From a checkpoint of a small mixture-of-experts model trained on Wikipedia: 37.2M parameters.
Below are experts of layer 4 (counted from 0) of a mixture-of-experts language model. Rows are named router (the router's row for the expert), down (a neuron's output weights, with its number) and show model dimensions 0-159. Each number is 200 + 40 x the weight over its row's rms, rounded and kept within 0 to 999.
Before each expert's rows: a language model's description of what the expert responds to. This comes from a sample of Wikipedia text that the model never trained on.

# expert 7
What it handles: Romance word pieces. Word pieces and accented letters inside French, Italian and Spanish words and names, such as camp-ag-ne, Bi-ag-io, -ère, é, ñ, plus some non-Latin script bytes.
router,156,209,233,197,155,248,177,207,190,247,202,229,191,133,156,219,199,179,221,169,200,170,167,194,190,209,141,184,238,191,142,193,295,256,146,185,282,180,187,202,119,160,235,257,230,179,159,196,262,249,210,193,203,219,273,244,156,190,266,178,182,261,187,200,250,248,156,233,198,188,181,241,200,156,141,138,117,183,178,249,199,204,175,175,234,186,195,185,198,212,176,257,215,291,286,170,196,148,217,223,238,181,170,176,191,219,148,87,180,228,214,154,257,198,135,228,141,161,209,165,208,179,226,215,169,123,201,126,180,265,188,189,272,197,227,139,158,200,126,211,112,252,212,150,160,205,164,205,160,227,207,223,203,257,206,206,221,263,220,275
down0,179,145,179,229,169,267,226,172,218,202,231,134,194,175,173,170,212,207,211,196,198,227,249,198,167,167,280,197,199,313,163,154,200,245,130,226,239,260,147,246,211,102,225,227,203,187,232,150,122,179,204,233,216,192,293,172,243,254,179,253,127,194,194,172,162,204,220,222,186,288,173,208,227,211,140,205,243,177,203,163,138,126,218,224,175,246,164,201,185,182,239,259,201,304,192,148,178,254,204,195,106,224,180,180,230,119,241,179,173,247,194,225,157,204,161,176,237,158,139,237,225,153,218,166,188,204,215,191,188,235,230,170,175,273,121,219,263,170,197,292,231,197,150,160,208,177,176,219,188,248,220,224,242,161,235,201,229,218,251,189
down1,139,228,205,166,221,198,182,174,268,227,172,162,226,210,209,146,229,225,161,258,180,226,219,215,327,206,184,197,170,219,278,168,192,243,154,215,238,187,212,190,254,311,187,171,129,188,184,200,131,217,246,138,278,136,139,132,219,224,267,192,258,124,260,146,206,210,180,175,212,212,212,182,245,197,231,197,162,169,185,223,182,169,190,177,257,218,188,192,245,146,215,190,145,237,168,212,199,155,173,186,149,264,242,232,159,124,217,195,221,183,150,192,169,126,159,259,218,123,242,156,230,271,168,243,238,229,181,170,164,215,224,237,157,250,237,167,139,241,185,229,179,161,192,254,208,291,251,207,215,224,190,207,177,230,259,175,230,196,181,137
down2,166,194,136,279,209,223,187,189,203,257,224,180,170,218,160,239,173,186,214,246,181,236,214,200,231,195,150,203,203,234,194,153,111,211,198,146,185,191,243,233,256,182,251,267,163,206,185,219,184,189,176,153,180,135,192,228,229,208,243,204,156,178,205,214,174,249,212,193,189,202,256,266,245,272,178,215,213,264,207,186,109,230,102,194,183,180,172,197,213,245,246,210,206,233,157,236,193,210,172,306,230,224,242,249,173,218,178,141,228,206,163,220,163,206,104,189,157,241,183,258,164,188,154,204,216,170,195,203,236,135,228,190,254,108,129,220,218,184,195,246,174,148,189,186,147,254,296,135,165,204,277,300,190,168,206,145,238,196,298,222
down3,144,246,195,195,228,187,204,181,153,279,219,277,193,211,180,169,167,149,270,276,180,178,222,147,157,229,218,227,255,209,193,223,255,183,212,156,237,225,244,195,166,188,231,279,201,240,143,141,235,192,226,205,132,193,216,173,149,191,113,183,212,196,233,132,172,193,221,176,208,121,208,176,217,170,244,205,143,145,204,136,129,183,179,301,184,192,205,159,197,271,240,156,184,195,229,235,258,155,162,170,247,113,190,278,164,203,229,257,217,171,98,194,171,215,175,177,186,182,209,267,202,106,199,172,191,157,150,224,203,218,193,180,187,266,217,143,168,235,228,189,151,135,157,238,218,236,161,271,202,184,213,215,192,120,190,169,217,220,172,256
down4,181,261,164,247,216,227,232,245,251,179,203,222,89,163,191,188,187,219,165,158,238,228,250,190,200,215,123,194,190,207,166,204,211,177,166,199,221,220,300,197,201,215,232,194,151,228,181,180,199,238,210,198,178,204,202,209,191,110,246,224,180,192,228,183,189,217,172,223,160,209,140,189,208,207,219,255,200,225,148,93,89,240,112,180,172,180,195,140,227,217,272,155,209,226,160,193,191,244,212,183,241,147,166,204,200,241,188,282,171,169,166,166,191,278,305,219,159,286,207,268,208,176,199,214,192,260,167,225,177,195,164,148,141,230,157,182,128,174,129,249,204,209,185,245,110,228,216,256,213,211,236,262,231,234,170,234,271,246,164,211
down5,196,182,227,183,152,191,166,234,156,207,224,170,196,192,245,202,239,100,182,149,152,203,203,139,204,200,234,216,229,139,152,175,196,146,214,230,223,186,198,180,180,221,288,203,133,167,188,195,177,254,182,138,233,209,209,270,212,251,233,247,128,268,241,242,206,85,201,144,226,275,221,136,207,263,207,184,159,181,219,199,199,148,167,240,218,172,210,190,235,247,275,204,208,239,197,211,195,231,259,185,219,189,222,154,222,220,202,186,191,238,174,160,266,251,268,192,210,294,162,175,198,192,127,163,237,118,199,164,197,256,88,205,129,179,169,212,198,169,216,263,190,282,212,192,143,153,211,189,229,212,207,174,190,283,162,221,281,223,216,232
down6,351,218,225,115,200,167,253,259,181,128,223,159,230,159,235,208,162,212,205,247,224,172,237,227,196,157,221,177,194,121,217,279,129,157,190,244,206,164,164,156,169,212,192,161,218,207,191,142,259,203,167,174,200,208,225,259,224,217,219,237,176,116,185,190,274,205,199,212,141,149,173,255,215,163,197,230,216,248,250,222,182,162,189,218,257,180,179,267,202,220,240,154,230,185,175,167,201,235,213,240,144,220,226,179,220,203,187,238,132,181,167,237,183,142,232,154,262,187,193,146,202,249,224,184,192,203,184,245,274,193,238,227,61,187,231,116,181,265,224,171,195,151,213,251,207,192,178,229,192,269,198,165,131,241,200,242,157,181,225,182
down7,175,244,150,171,158,208,144,198,179,165,171,143,173,234,280,172,121,202,193,160,144,286,249,233,214,223,162,152,203,243,164,196,219,203,125,140,198,173,242,222,211,184,193,264,265,241,196,215,239,212,136,205,230,163,231,197,174,238,178,137,213,221,196,165,235,249,259,171,219,168,242,195,246,258,242,254,160,174,188,176,179,175,179,212,195,288,209,244,220,148,292,242,297,199,181,154,158,183,231,229,243,233,209,154,227,204,156,170,164,160,217,253,260,219,181,176,219,256,257,127,195,207,240,225,176,133,247,186,179,156,210,233,171,162,204,223,286,228,241,209,215,149,242,249,108,253,172,234,183,196,234,224,134,176,218,132,226,256,162,200
down8,217,229,261,190,212,228,190,204,196,218,200,186,198,184,236,140,108,206,242,190,305,216,113,155,161,265,220,211,248,167,186,204,189,202,205,134,169,201,226,218,221,268,248,209,233,188,205,160,217,222,194,246,222,164,168,264,179,176,200,217,214,257,165,145,211,148,205,269,225,177,247,234,274,177,157,270,162,215,180,201,146,150,254,167,181,247,73,106,224,189,191,241,196,217,318,256,166,252,181,200,199,149,192,216,188,126,184,153,136,240,195,198,177,194,192,246,222,224,211,184,235,233,118,158,178,233,180,212,267,196,266,188,187,171,217,251,194,157,167,116,226,225,234,208,271,163,179,210,241,205,224,163,256,226,239,209,151,214,178,164
down9,160,119,228,198,215,190,238,220,200,191,142,204,214,195,182,135,228,220,134,147,216,275,222,227,203,231,182,260,238,196,229,208,197,147,169,165,135,260,242,332,133,182,237,207,209,158,236,180,221,193,187,198,176,203,175,161,244,197,176,177,184,212,188,213,184,182,177,164,221,96,199,242,216,164,154,231,239,174,181,211,214,248,180,260,190,185,149,187,173,245,159,194,270,160,181,163,262,169,252,201,260,239,246,160,197,230,167,268,230,161,310,254,209,225,178,195,165,172,109,263,188,159,169,238,280,117,235,182,141,171,170,268,111,212,178,182,181,167,228,125,222,196,228,145,232,184,261,158,224,199,160,213,192,186,188,212,226,151,228,230
down10,224,191,204,214,206,221,136,161,268,191,193,258,226,205,185,276,177,169,188,232,230,257,205,274,188,232,197,131,202,203,106,209,123,153,129,169,149,184,249,220,207,209,136,177,254,205,173,181,171,153,209,263,184,184,154,240,168,252,239,269,272,190,277,250,219,189,134,174,206,188,246,171,151,156,190,263,169,155,169,232,193,172,205,214,209,188,264,152,169,165,145,173,203,192,237,243,262,209,182,311,203,223,187,212,134,209,224,214,133,197,136,204,231,128,241,229,168,189,201,199,300,200,151,170,191,216,236,223,247,148,256,193,202,154,234,220,156,268,165,187,218,209,200,181,163,171,238,197,180,271,157,241,118,171,198,142,194,170,253,178
down11,243,242,177,254,226,187,192,258,138,210,170,215,178,236,177,203,136,243,157,240,216,206,180,168,241,187,136,183,213,184,184,187,278,187,247,156,160,188,207,184,225,262,251,207,218,114,91,187,176,246,220,190,207,276,210,237,200,229,211,158,197,143,240,177,130,238,157,218,226,246,200,151,239,169,185,227,222,210,174,207,208,219,279,216,246,225,293,211,219,206,175,149,180,192,201,149,113,133,185,136,201,248,156,242,214,231,235,208,146,194,151,136,204,202,165,182,242,247,177,232,212,223,177,184,196,240,103,67,176,204,249,239,203,250,228,238,190,164,165,207,205,265,196,189,257,213,245,244,258,159,210,164,285,190,235,259,209,191,245,240
down12,197,227,182,177,187,233,182,275,204,117,201,197,154,198,207,194,171,195,172,196,131,215,180,177,252,168,221,214,130,165,279,215,113,186,182,225,258,152,176,187,282,214,123,123,201,187,184,195,206,195,204,249,218,208,150,198,190,197,136,192,251,249,205,208,193,132,218,147,192,233,191,208,169,163,236,210,214,217,246,165,210,123,229,196,187,95,168,244,96,170,165,194,225,133,97,195,266,171,240,219,147,208,202,239,199,162,274,253,149,232,220,222,177,154,181,188,248,202,245,232,197,242,244,246,261,207,160,194,216,201,112,183,238,227,262,170,199,195,197,166,93,125,204,228,147,189,174,199,143,226,195,222,204,245,177,117,194,212,212,172
down13,251,206,237,153,202,120,158,184,197,205,206,133,252,219,188,147,214,172,178,173,224,216,257,144,283,198,193,201,197,108,243,198,191,206,237,186,237,229,174,242,253,234,168,212,211,195,225,234,124,220,231,210,227,138,244,197,236,146,202,163,182,214,183,203,151,142,166,199,217,224,292,205,159,258,149,227,215,241,170,169,219,242,192,226,201,255,117,135,184,224,199,182,248,102,235,223,192,253,150,146,155,168,246,212,287,205,172,224,140,255,205,205,230,221,152,224,268,283,109,278,189,189,260,181,156,209,220,265,168,240,109,211,230,223,161,249,233,243,159,174,243,178,282,189,218,212,223,234,167,166,190,219,191,142,218,202,188,214,205,226
down14,250,169,137,207,168,163,212,217,113,159,248,134,210,225,192,121,245,232,214,213,133,241,225,170,240,125,217,185,164,223,183,224,106,272,220,154,158,226,199,251,186,173,140,260,259,224,215,154,199,163,222,187,212,226,197,192,254,228,220,214,147,192,172,258,248,201,241,216,159,244,248,168,234,223,128,156,181,132,202,199,138,220,156,151,272,207,248,218,232,196,263,206,160,239,254,212,192,208,241,224,185,228,217,183,195,226,203,214,260,231,164,260,187,180,101,222,263,230,147,118,186,175,213,233,172,269,186,173,149,201,183,184,219,195,121,229,197,184,195,279,135,159,177,186,186,201,173,257,254,190,230,184,282,206,167,185,165,113,211,185
down15,208,231,180,232,219,214,145,171,219,236,248,153,129,228,209,180,212,187,254,203,232,199,122,155,257,273,186,189,243,127,171,114,238,166,215,158,175,207,213,219,179,243,222,179,169,251,211,239,270,181,148,165,212,294,193,191,201,188,135,211,183,219,138,197,252,190,282,273,200,167,127,205,236,186,218,173,130,225,180,197,269,233,199,187,235,225,169,225,208,233,202,148,276,199,249,200,194,185,160,248,194,185,259,193,259,162,152,233,208,191,156,192,167,116,258,239,167,273,246,251,203,204,233,198,214,165,231,225,240,185,197,169,171,144,156,156,202,233,113,190,171,214,181,197,127,222,231,145,159,176,250,240,216,145,172,167,238,294,146,126
down16,157,182,220,217,164,162,230,175,230,161,198,191,180,265,275,170,242,173,178,216,305,223,223,219,221,137,216,126,257,202,202,130,172,184,223,197,240,135,164,216,226,192,245,126,301,145,161,203,243,208,220,174,146,233,147,226,191,215,230,233,130,212,171,160,251,231,120,224,169,254,243,186,205,228,141,195,131,227,187,184,142,226,261,244,249,211,266,197,200,135,155,168,201,184,181,232,193,211,263,162,173,230,180,172,177,158,224,136,161,239,183,264,159,147,157,225,222,263,193,235,174,194,226,179,226,167,212,219,256,188,187,238,170,193,147,228,228,266,237,144,137,152,194,97,147,183,204,197,206,161,210,246,217,273,153,208,207,264,200,247
down17,133,158,184,164,223,143,181,178,182,154,240,185,209,203,177,129,205,134,232,187,165,107,190,225,188,229,139,210,154,201,231,246,160,230,106,180,175,204,159,212,273,180,232,198,178,261,143,176,226,175,186,170,186,181,205,195,175,211,237,254,232,259,196,221,202,183,220,179,186,168,242,201,158,226,172,241,200,174,165,237,183,214,263,165,219,104,271,196,151,193,241,267,145,183,139,172,158,240,164,132,188,180,150,198,236,229,234,203,229,141,185,265,237,173,174,182,232,247,214,226,218,193,204,260,132,246,145,160,136,185,185,232,226,245,133,159,283,273,200,122,281,188,211,167,189,213,242,168,241,205,183,121,221,222,119,108,204,195,227,171
down18,240,228,241,184,243,189,267,243,229,263,301,225,269,150,206,202,156,218,257,185,204,252,193,222,246,178,190,175,203,201,217,132,233,199,234,259,181,141,237,230,239,191,250,208,226,143,163,214,186,217,228,210,137,192,265,99,174,247,197,204,220,212,194,165,223,275,188,248,222,172,290,248,162,274,217,244,213,178,189,159,192,183,242,168,155,203,201,214,243,238,210,138,160,198,154,242,206,91,215,188,229,212,127,179,215,240,207,171,281,195,225,240,176,248,233,156,169,210,223,237,251,189,167,160,265,185,217,223,167,225,208,164,142,180,176,162,181,232,206,139,186,168,214,194,220,218,175,149,174,206,222,288,145,134,113,200,178,240,98,163
down19,213,211,249,177,232,226,111,230,255,177,223,114,220,154,239,242,210,260,202,219,195,180,211,231,128,175,194,207,229,232,203,164,287,254,124,212,105,224,143,199,127,119,224,210,186,225,228,189,260,246,157,182,254,215,158,213,191,189,203,176,227,259,224,241,172,257,140,234,197,214,199,206,235,162,201,133,208,216,183,148,216,191,208,162,208,221,136,234,204,225,222,217,201,151,154,209,231,200,212,160,256,198,300,221,180,221,140,204,215,210,193,166,299,184,215,217,268,295,204,185,133,220,229,145,148,172,216,272,286,267,219,144,215,164,241,228,181,166,161,234,138,190,149,265,153,195,201,220,230,176,168,218,220,245,145,233,158,223,204,216
down20,202,239,157,101,266,163,296,187,243,130,204,186,209,207,254,215,168,197,221,169,197,162,220,207,199,140,192,245,210,292,253,184,213,248,144,190,204,192,218,124,287,216,175,223,171,191,234,94,202,207,169,175,153,108,255,206,107,206,184,157,260,159,170,220,140,236,143,228,211,247,239,234,212,204,195,223,217,216,208,178,235,235,191,207,179,186,276,208,180,159,192,148,224,157,195,151,177,254,218,232,167,185,157,168,227,180,171,271,176,93,231,213,235,168,195,273,147,201,181,133,154,206,138,191,234,223,207,185,254,161,149,195,269,208,155,193,201,235,188,224,247,226,208,285,182,219,136,217,173,203,208,207,155,214,231,259,222,158,236,210
down21,169,254,132,127,266,201,210,238,147,197,188,188,214,178,164,165,220,256,192,206,207,260,233,242,181,163,209,224,275,193,245,187,189,212,224,216,175,146,140,173,231,200,155,141,207,216,147,246,244,198,265,136,136,159,219,227,189,220,165,127,264,152,215,233,187,163,193,205,273,218,273,191,229,241,196,186,255,209,185,182,266,203,312,219,224,270,174,225,222,185,146,202,170,215,188,227,188,158,176,125,191,256,161,212,177,158,248,284,276,169,127,111,238,274,186,254,202,175,218,228,233,152,211,183,181,197,194,187,175,166,229,226,206,203,267,211,167,235,189,136,253,201,218,206,235,160,195,169,144,159,255,171,207,211,105,123,233,198,170,203
down22,192,179,242,120,187,142,230,145,191,251,235,218,197,142,151,194,190,327,194,179,206,208,219,208,242,117,182,201,159,191,271,182,120,164,199,143,163,152,208,219,168,157,230,230,183,187,200,199,169,169,157,201,225,220,266,163,210,101,167,198,230,204,252,203,256,142,231,250,182,185,211,162,176,286,214,205,200,244,214,193,156,215,216,229,164,134,200,245,183,212,228,211,233,196,214,150,244,213,196,127,215,190,188,236,179,160,198,229,150,213,62,220,229,216,151,176,194,179,174,146,228,141,202,233,211,167,167,257,211,274,210,204,176,233,116,167,181,265,229,215,126,161,230,156,208,241,230,170,219,211,274,230,232,220,274,192,184,117,143,178
down23,244,208,220,226,236,185,175,152,301,165,192,142,177,177,228,263,152,276,197,173,163,186,204,168,234,154,153,196,240,170,292,186,291,194,181,213,237,147,238,223,180,182,246,271,217,104,258,251,167,173,218,131,205,156,170,185,188,238,197,197,174,201,142,194,218,207,156,269,154,213,201,166,190,215,205,182,180,179,190,193,205,268,263,167,226,246,168,205,235,180,205,96,163,270,249,242,193,241,259,195,192,189,210,240,230,188,221,225,250,270,170,179,181,177,242,185,195,158,234,129,209,173,149,205,183,187,175,234,156,164,213,219,165,184,121,160,230,201,155,218,155,248,132,180,144,212,190,152,181,155,191,146,99,224,289,178,129,210,237,189
down24,181,112,200,187,147,162,174,153,245,226,197,186,229,235,260,202,187,180,227,243,191,195,172,186,136,227,181,224,171,176,114,235,213,235,174,162,216,228,166,236,257,211,175,184,244,258,153,216,213,187,267,168,219,207,147,189,216,256,134,162,226,130,161,246,187,228,229,264,170,198,246,220,260,202,227,291,178,275,183,235,195,192,143,224,182,124,230,113,216,172,121,250,210,205,257,281,201,175,193,242,299,258,176,203,185,278,196,166,212,183,253,157,212,160,209,169,197,188,140,194,213,201,177,196,160,182,235,215,251,214,162,228,235,193,248,211,315,272,275,146,251,144,183,227,213,181,202,197,228,144,175,204,173,218,193,219,238,119,214,237
down25,156,169,199,246,207,195,243,237,136,168,186,188,200,210,139,180,181,155,136,254,175,280,168,203,184,232,156,262,151,169,180,191,253,223,268,229,223,261,119,141,184,209,223,150,215,216,183,199,150,171,228,197,244,193,218,252,211,217,154,205,222,201,235,207,195,214,219,160,224,231,213,206,252,217,161,179,238,215,217,97,209,235,209,202,196,166,244,192,222,230,215,226,135,133,190,131,260,201,228,165,268,188,216,140,160,221,193,197,231,205,80,225,78,253,238,156,237,212,166,141,128,230,145,126,214,240,206,206,297,168,221,149,230,251,146,266,177,208,170,187,218,229,91,229,171,161,238,167,172,186,201,218,202,143,177,185,204,178,223,191
down26,249,264,143,182,203,124,253,198,173,183,201,218,205,146,260,169,191,199,253,204,205,194,214,201,254,228,166,186,238,230,257,225,169,144,203,195,154,175,143,243,228,236,219,162,274,183,215,117,232,115,266,235,188,202,166,162,246,190,194,218,248,187,293,209,233,142,194,170,221,176,134,200,233,204,166,184,240,254,178,202,196,170,180,243,175,206,199,187,209,213,198,217,185,169,186,175,261,150,200,102,119,241,216,269,73,213,225,237,210,207,179,163,192,258,182,206,195,172,237,157,166,295,176,229,222,202,234,265,138,196,149,237,185,183,200,237,185,194,308,181,169,232,205,252,169,285,268,212,241,154,171,192,213,158,176,124,238,236,183,180
down27,148,202,213,238,182,229,178,247,163,234,201,210,121,227,295,256,171,236,140,145,188,224,195,139,273,214,249,239,152,182,238,269,195,248,248,233,123,170,194,111,189,187,218,249,186,197,153,237,115,246,126,235,228,212,246,174,210,124,122,208,153,223,241,238,148,209,227,203,197,219,130,243,187,199,225,206,222,171,222,204,160,211,197,207,166,179,217,218,195,186,300,205,222,174,194,270,200,250,142,229,156,257,215,168,224,260,140,190,163,268,184,207,198,145,220,174,158,198,203,211,166,233,213,230,203,210,242,237,166,253,134,159,154,178,198,228,251,228,208,236,106,238,213,154,119,152,204,233,211,173,145,240,182,213,166,203,125,152,201,204
down28,211,231,175,182,193,202,204,164,171,162,239,217,238,226,182,252,244,210,182,193,206,160,197,305,297,72,140,274,233,182,171,239,214,254,194,209,192,189,208,161,222,182,173,160,139,197,237,247,228,238,221,255,143,182,204,196,166,168,179,125,193,167,236,196,203,129,224,163,301,295,206,184,256,250,229,189,243,217,147,219,230,169,186,215,256,245,235,209,167,171,187,225,224,199,202,226,209,162,255,182,218,162,212,229,183,215,224,212,235,253,160,86,230,248,211,156,242,181,192,220,169,174,186,216,170,230,176,177,227,183,239,190,200,66,244,211,207,221,197,181,181,242,123,134,203,288,185,164,223,229,242,252,198,194,203,257,157,205,265,249
down29,175,178,185,177,84,199,210,164,170,225,232,266,178,209,226,189,206,191,237,244,141,150,206,152,155,258,223,172,207,155,237,133,209,169,196,185,161,205,159,169,266,209,195,173,155,238,245,196,222,239,195,177,218,167,191,145,204,163,189,132,118,273,205,198,187,262,250,198,183,177,245,284,222,111,159,258,203,161,158,213,193,198,221,256,194,192,236,254,154,198,216,216,184,206,204,261,101,246,136,223,265,206,239,195,255,188,145,148,196,185,277,213,195,301,180,154,185,186,204,242,125,239,169,119,192,153,181,243,189,233,155,182,251,220,179,131,224,260,200,196,239,171,221,179,200,209,167,227,271,191,169,182,241,169,129,228,269,233,227,166
down30,224,224,202,205,217,138,209,192,199,255,204,103,222,242,185,189,220,212,288,245,162,206,200,199,174,205,188,190,234,154,168,151,207,256,201,220,214,232,181,322,191,179,200,100,203,243,147,167,182,198,220,273,286,250,198,150,233,122,224,222,204,201,231,204,137,264,152,190,204,244,146,190,183,147,250,202,134,156,213,182,179,236,189,176,200,269,188,156,198,264,158,245,224,210,145,191,177,195,257,171,212,230,183,209,221,211,192,158,182,169,109,179,83,164,196,136,145,252,184,245,214,180,207,138,200,243,189,159,176,208,240,196,168,219,242,210,163,215,239,200,212,124,289,105,226,165,169,255,149,260,192,162,191,194,234,238,198,155,208,207
down31,226,254,213,165,165,185,222,187,146,205,187,259,209,194,137,251,266,185,207,206,213,237,198,135,269,205,226,187,178,201,156,240,266,223,309,200,209,191,189,167,239,178,208,246,118,138,195,232,161,220,245,222,233,123,234,248,168,221,237,206,117,175,219,147,181,197,197,147,183,218,193,154,127,126,192,147,226,206,267,214,185,228,157,145,229,222,141,165,219,171,264,142,202,215,274,224,172,180,205,228,129,152,252,177,236,238,138,209,213,204,112,212,119,280,230,179,213,203,229,238,175,220,178,191,197,311,183,246,234,211,210,275,151,215,225,210,224,147,166,158,190,209,99,189,233,244,137,191,224,223,186,154,179,205,196,226,180,238,209,206
down32,152,188,154,115,192,182,153,170,167,126,235,317,197,189,156,252,211,150,230,147,175,173,148,207,269,198,183,186,96,258,175,178,158,212,174,180,170,238,227,236,232,224,189,230,169,218,151,164,149,144,178,235,204,219,206,220,184,226,186,193,178,198,247,144,158,178,197,212,214,176,243,196,196,163,217,245,214,190,178,243,180,192,154,159,242,163,179,174,233,262,209,151,226,186,160,232,204,231,273,210,179,251,305,173,196,188,250,241,186,213,235,213,197,225,282,221,342,177,188,175,230,166,223,243,175,238,295,166,255,272,274,168,206,203,154,200,175,159,189,242,136,200,131,223,193,203,206,186,134,220,167,219,149,171,230,121,219,166,197,185
down33,268,234,219,216,207,187,193,241,233,217,192,153,249,206,202,204,247,224,204,200,199,209,237,223,186,163,279,233,211,190,232,268,231,174,199,208,179,217,141,194,203,197,160,199,144,153,226,170,114,210,137,222,166,187,237,292,214,306,179,218,141,241,211,212,218,262,166,219,148,283,219,167,174,256,243,241,129,100,150,180,248,260,214,244,208,186,173,239,249,179,219,172,155,205,306,217,220,181,205,210,243,190,210,122,246,268,136,168,199,192,212,145,213,176,264,216,230,233,270,192,147,256,159,217,222,225,212,244,203,173,198,160,170,136,206,203,195,210,155,158,238,225,263,209,214,121,222,188,147,241,241,258,243,240,195,289,174,158,168,227
down34,223,214,187,212,133,207,220,213,239,150,213,189,217,196,183,214,136,183,120,192,270,265,218,171,200,188,302,172,184,259,75,209,159,202,186,191,168,225,184,208,127,214,193,119,273,219,258,200,134,321,183,194,207,232,183,249,192,253,187,155,126,160,181,163,188,183,258,196,237,219,209,107,235,215,153,130,205,261,216,121,219,210,277,212,214,190,221,162,213,237,190,167,205,210,189,189,242,177,213,226,182,219,198,223,198,133,174,192,208,166,188,201,234,149,209,256,200,238,192,117,214,220,178,233,245,206,266,154,228,157,206,179,196,199,182,267,119,214,203,232,269,175,169,217,187,228,215,243,179,235,177,254,189,118,183,182,131,155,144,236
down35,182,226,271,258,194,261,228,198,163,165,314,207,310,190,182,175,198,189,206,214,192,178,176,291,233,145,150,196,191,218,149,228,271,213,206,161,162,247,128,229,183,258,194,167,228,247,232,212,170,265,144,102,117,259,127,196,253,173,221,206,206,255,194,218,208,254,233,151,183,128,184,209,233,203,199,170,181,240,241,189,222,223,196,178,224,196,137,195,189,153,256,255,196,249,188,179,157,273,194,222,159,197,188,204,238,131,148,213,132,175,199,239,137,186,174,171,187,198,226,184,169,202,201,155,139,170,165,159,225,263,216,246,198,159,247,167,205,175,167,145,198,218,199,194,295,187,229,207,186,180,211,142,229,299,256,175,222,152,197,203
down36,274,190,229,235,145,230,271,295,201,236,267,145,141,169,127,213,218,248,253,200,227,189,152,196,200,184,267,114,227,183,212,250,259,154,121,170,209,198,209,229,230,139,237,244,230,199,180,143,156,115,208,197,137,226,191,253,190,202,235,213,204,208,175,176,165,232,193,158,206,209,226,191,180,242,143,181,135,212,202,185,190,164,226,198,203,181,142,264,197,196,184,214,327,130,194,167,207,260,105,196,151,184,207,249,172,238,202,188,212,151,123,280,215,167,223,128,136,228,191,204,202,201,164,208,208,124,185,194,194,222,286,137,214,259,189,158,194,198,256,154,213,164,252,182,178,226,233,192,196,206,212,129,214,174,206,184,212,250,201,221
down37,188,234,213,200,178,193,193,200,231,258,231,203,207,225,154,223,158,241,214,190,220,176,215,225,185,232,213,164,149,215,164,203,133,245,206,178,234,154,200,297,177,192,244,229,184,261,235,140,163,273,176,177,258,182,255,183,270,148,180,231,168,171,207,98,208,193,189,267,207,138,219,173,203,234,205,194,207,188,285,203,197,255,191,204,209,267,261,143,206,240,168,269,302,157,196,230,197,210,193,178,277,220,210,229,196,236,216,202,142,121,177,156,258,256,131,227,211,212,166,228,240,230,298,141,224,185,131,203,126,199,251,161,179,272,192,148,156,189,213,144,189,196,151,145,204,218,234,251,285,167,216,217,197,112,227,234,171,203,232,169
down38,151,179,225,197,64,213,180,169,204,169,201,202,209,176,150,266,118,141,231,202,155,246,170,216,212,194,263,143,243,125,111,212,141,174,250,221,212,202,243,216,157,157,233,211,151,181,204,263,235,222,192,268,197,244,205,155,192,218,166,168,207,180,120,240,162,213,236,199,163,161,162,250,153,220,76,151,189,234,225,207,196,183,208,251,179,147,221,233,109,201,155,164,206,225,230,216,194,200,191,212,262,211,146,220,208,143,231,270,295,202,187,163,204,180,190,199,199,187,199,216,222,205,207,193,186,176,225,178,186,226,244,172,108,212,176,215,221,237,175,313,229,244,142,170,169,202,249,223,152,162,283,202,221,157,167,161,211,166,164,219
down39,181,244,237,277,180,210,209,215,154,198,245,205,255,249,239,242,215,202,260,277,205,144,166,140,166,227,201,187,195,213,251,171,163,232,189,184,249,139,200,232,164,175,214,156,176,133,169,161,153,181,204,220,178,209,202,148,156,229,144,205,244,186,153,192,186,172,162,143,147,239,270,243,179,162,242,158,169,236,203,301,185,137,217,223,189,130,251,193,244,224,211,234,191,167,189,260,210,215,220,204,155,141,260,188,143,248,147,235,206,236,174,152,183,249,244,223,155,165,213,200,227,177,243,257,221,215,201,220,254,170,240,237,60,183,206,213,224,234,191,163,127,269,144,128,221,149,143,268,217,173,215,231,214,202,231,141,111,217,226,201
down40,188,231,121,229,239,206,231,216,144,198,177,212,191,168,211,182,187,234,226,262,227,168,267,239,328,210,255,105,207,220,136,140,236,212,284,306,247,189,242,245,187,205,196,224,206,214,218,166,171,285,176,166,189,199,181,207,156,197,249,253,178,157,138,194,202,159,221,199,245,239,183,150,198,210,194,186,186,224,200,171,209,182,229,226,241,239,300,213,198,226,131,183,195,243,178,242,199,179,154,243,128,218,217,205,176,157,191,138,174,157,251,249,223,249,168,154,159,212,158,259,185,169,150,198,194,145,122,187,164,284,225,207,246,172,191,262,201,170,201,214,217,227,127,131,181,211,188,147,157,238,236,222,182,218,167,230,251,129,139,166
down41,174,200,87,265,192,182,203,156,246,169,236,225,162,253,269,226,281,140,191,227,245,181,217,123,249,231,191,200,223,190,197,127,193,270,226,225,212,137,270,260,196,302,179,197,182,227,252,257,164,156,245,235,253,187,221,240,236,266,196,199,218,243,232,187,157,231,165,178,167,208,240,250,191,231,242,199,115,255,212,174,177,279,164,166,206,218,165,130,136,174,144,253,193,176,204,229,195,206,180,160,221,154,173,164,188,274,199,194,231,144,208,231,215,256,187,178,155,228,191,149,278,159,169,200,221,175,228,240,156,179,173,211,194,164,92,167,235,133,166,154,164,187,276,183,145,163,194,185,156,223,193,159,191,219,220,196,204,214,201,200
down42,182,288,173,267,183,257,190,222,241,185,250,151,135,230,193,259,165,191,243,191,198,223,293,176,227,162,118,213,191,257,232,187,240,196,192,259,183,220,252,201,197,148,121,230,182,178,240,249,227,229,211,227,219,122,183,231,216,247,159,168,276,212,248,189,165,183,151,182,230,220,232,258,180,200,150,203,242,226,202,179,192,242,189,189,193,230,235,302,201,251,206,204,281,182,174,253,205,257,192,207,238,205,151,224,129,229,187,200,268,145,114,196,202,188,190,254,233,205,163,303,162,232,202,184,191,150,225,219,229,132,226,187,226,202,192,143,223,153,232,171,208,85,180,173,262,181,176,134,215,219,216,189,131,211,228,233,220,266,162,150
down43,167,226,148,281,189,138,179,194,204,255,239,276,281,177,165,209,122,189,158,227,299,137,190,188,175,215,181,236,234,176,206,219,127,196,222,269,193,281,218,207,270,275,139,213,223,252,183,239,189,241,241,153,130,228,286,204,187,234,221,199,205,202,196,229,139,227,202,233,238,177,146,197,281,209,242,208,150,204,147,208,195,267,154,214,207,211,163,227,184,180,203,196,169,186,213,284,177,160,189,133,165,179,172,246,201,194,193,229,168,192,190,183,246,201,107,241,236,151,239,210,236,143,172,146,179,194,204,202,243,174,140,223,219,164,165,188,170,232,198,139,232,207,196,229,148,144,214,220,194,174,185,225,288,198,200,243,156,165,133,305